{
  "n_layer": 8,
  "d_model": 320,
  "n_experts": 80,
  "experts_per_token": 4,
  "d_expert": 192,
  "d_shared_expert": 0,
  "activation": "reglu",
  "moe_layers": [1, 2, 3, 4, 5, 6, 7],
  "router_score": "softmax",
  "normalize_top_k": true,
  "routed_scale": 2.0,
  "balance_loss": 0.0189,
  "balance_bias": false,
  "n_groups": 8,
  "groups_per_token": 3,
  "init_std_router": 0.0319,
  "lr_router": 0.000999,
  "vocab_size": 14953,
  "norm": "layernorm",
  "norm_eps": 1e-07,
  "tie_embeddings": false,
  "optimizer": "muon",
  "lr": 0.00265,
  "beta1": 0.9,
  "grad_clip": 0.5,
  "batch_tokens": 131072,
  "seq_len": 256,
  "train_tokens": 1986000000,
  "steps": 15152,
  "dataset": "wikipedia_en"
}
Below are experts of layer 4 (counted from 0) of a mixture-of-experts language model. Rows are named router (the router's row for the expert), gate (a neuron's input weights, with its number), up (a neuron's input weights, with its number) and show model dimensions 0-39. Each number is 50 + 15 x the weight over its row's rms, rounded and kept within 0 to 99.
After each expert's rows: "gets" lists some tokens that make up at least twice as much of what it gets as of all text. This comes from a sample of Wikipedia text that the model never trained on. Tokens count by the router's weight.

# expert 59
router:51 51 41 64 47 48 57 23 65 23 49 32 66 79 40 48 22 31 29 68 31 55 57 57 37 36 45 46 36 31 60 61 59 49 56 36 71 36 66 47
gate0:47 58 67 57 23 49 72 30 55 42 51 53 31 31 82 69 67 46 44 65 27 45 46 56 28 28 49 63 40 30 52 29 43 32 45 67 21 90 71 34
up0:57 72 82 34 52 51 64 58 58 43 68 44 38 30 35 50 44 33 37 34 38 48 33 84 54 30 69 55 56 61 43 62 54 58 23 61 37 67 78 50
gets: " | ", " ", " (", "| ", ", ", "; "

# expert 14
router:47 35 50 59 59 43 65 38 45 46 61 55 61 63 73 62 62 39 62 80 52 23 52 63 38 71 48 26 36 71 36 70 37 55 49 51 34 48 72 37
gate0:45 37 67 68 24 41 06 38 38 35 40 50 67 42 50 75 29 66 49 43 30 56 55 26 25 49 55 36 51 20 24 38 62 38 33 41 64 40 15 60
up0:50 48 26 67 61 36 61 62 53 49 59 41 87 86 42 54 36 53 60 54 52 42 26 76 61 66 64 60 32 64 35 59 22 48 46 31 53 28 35 56
gets: " and", ", and", " Y", " &", " A", " E"

# expert 51
router:54 63 47 49 67 37 51 51 65 53 27 42 41 49 61 45 23 83 55 47 49 28 28 53 64 47 70 54 40 45 48 62 42 43 68 48 43 77 46 52
gate0:52 67 49 66 20 46 66 39 64 43 52 47 42 63 53 34 51 49 33 49 50 69 17 43 45 69 49 47 50 70 58 43 64 36 40 61 29 77 61 56
up0:57 41 51 59 66 51 57 27 66 77 30 85 61 51 51 33 60 60 38 32 46 49 39 38 22 29 41 49 42 55 43 56 47 36 34 42 45 56 60 68
gets: ".", " L", " D", "z", " Z", "s."

# expert 32
router:48 27 48 44 27 77 27 53 40 73 36 43 38 46 33 74 61 35 58 31 50 20 48 60 71 66 42 28 56 47 19 31 37 45 48 55 58 38 44 50
gate0:50 41 53 39 65 58 39 43 29 47 36 46 24 20 67 61 54 56 60 40 64 35 53 74 32 42 53 40 64 82 68 35 54 38 59 54 54 37 42 53
up0:55 58 28 35 57 46 25 55 41 30 43 87 72 51 61 42 38 23 40 56 37 47 58 64 44 16 45 22 51 51 37 29 32 41 84 20 37 71 47 69
gets: ",", "-", "\n", "|", "ad", ", the"

# expert 55
router:46 73 39 39 61 62 63 46 64 45 53 57 67 27 25 68 66 53 54 58 55 73 59 52 43 28 36 29 63 65 40 25 33 43 52 54 65 32 48 28
gate0:39 63 35 32 65 40 26 37 53 45 39 60 30 18 59 27 60 61 33 55 56 39 62 62 56 39 66 49 39 26 65 62 39 55 50 55 71 64 52 49
up0:29 62 15 38 46 41 35 45 65 50 67 24 46 51 62 64 28 61 43 52 54 37 73 74 68 57 51 72 38 21 37 44 50 28 58 78 67 38 66 56
gets: " |", ",", ";", ") |", " |  |", "–"

# expert 77
router:45 36 29 44 69 57 51 36 27 39 36 51 51 58 45 63 67 28 43 43 49 26 59 47 31 68 63 68 39 41 54 42 49 54 46 65 36 64 39 67
gate0:54 41 55 52 62 30 56 42 69 71 57 53 27 39 53 23 37 50 50 71 41 38 42 47 50 58 44 50 68 56 65 60 34 43 37 65 43 47 43 66
up0:23 53 54 43 60 49 59 70 40 40 32 41 44 44 30 47 55 59 46 47 52 48 73 44 48 59 69 53 60 42 42 57 68 34 63 45 50 35 30 34
gets: "g", "ak", "l", " g", "ig", "og"

# expert 57
router:28 73 37 42 73 46 51 57 67 58 26 12 63 61 69 46 42 58 56 57 35 69 33 59 74 67 61 39 86 36 63 26 28 30 48 59 48 32 38 36
gate0:42 37 63 48 65 43 43 36 87 34 70 39 54 46 42 86 24 43 68 68 24 49 53 45 50 58 32 51 43 66 26 62 49 80 47 59 49 67 66 32
up0:43 43 34 21 48 47 52 47 77 40 14 39 39 53 60 24 70 46 59 55 67 82 40 63 46 27 38 45 38 56 44 64 44 60 49 47 79 46 21 54
gets: ".", "\n\n", "s.", "A", "O", "I"

# expert 41
router:74 69 23 53 55 41 70 49 44 30 58 59 35 51 46 55 51 40 63 56 61 44 62 62 59 57 73 30 51 66 37 44 52 48 46 58 63 44 63 63
gate0:67 33 29 48 54 52 51 44 49 40 54 64 52 59 54 56 60 42 45 31 41 52 37 28 49 51 54 40 52 70 26 36 60 31 37 77 85 56 52 56
up0:39 75 45 31 41 33 42 63 60 32 33 42 47 67 34 71 38 50 54 61 49 32 46 68 50 50 54 58 19 27 56 37 58 58 41 54 54 39 39 73
gets: ".", "s.", ").", "ong", "h", "ang"

# expert 34
router:38 57 68 37 48 68 64 59 40 29 36 51 42 40 53 68 50 70 34 65 56 44 58 47 55 56 36 42 46 50 53 07 39 47 35 61 54 37 46 19
gate0:38 46 61 71 40 53 51 37 37 24 44 67 59 23 43 54 47 62 37 42 70 55 63 37 46 43 37 36 79 52 28 58 38 67 65 22 48 75 55 46
up0:61 67 30 60 46 49 38 46 50 62 35 46 44 44 06 50 31 46 83 49 73 47 55 44 69 65 48 47 46 51 65 59 41 33 53 72 49 59 53 80
gets: " |", "%", "|", ").", "–", "andidate | Votes |"

# expert 28
router:19 61 26 33 50 58 73 50 65 54 38 34 60 68 29 66 08 55 61 51 59 54 48 55 47 50 48 56 64 39 51 65 53 28 61 47 44 36 50 45
gate0:42 63 86 31 57 43 63 56 66 34 42 71 62 73 50 49 60 47 49 33 59 43 49 59 34 26 51 17 56 43 37 46 30 61 44 61 32 68 43 53
up0:60 44 22 66 58 61 57 49 44 54 59 59 35 26 63 50 58 38 54 36 47 46 59 37 46 40 56 58 47 28 50 63 77 52 57 63 30 67 82 25
gets: "–", " ", " | ", ", ", ".", " ("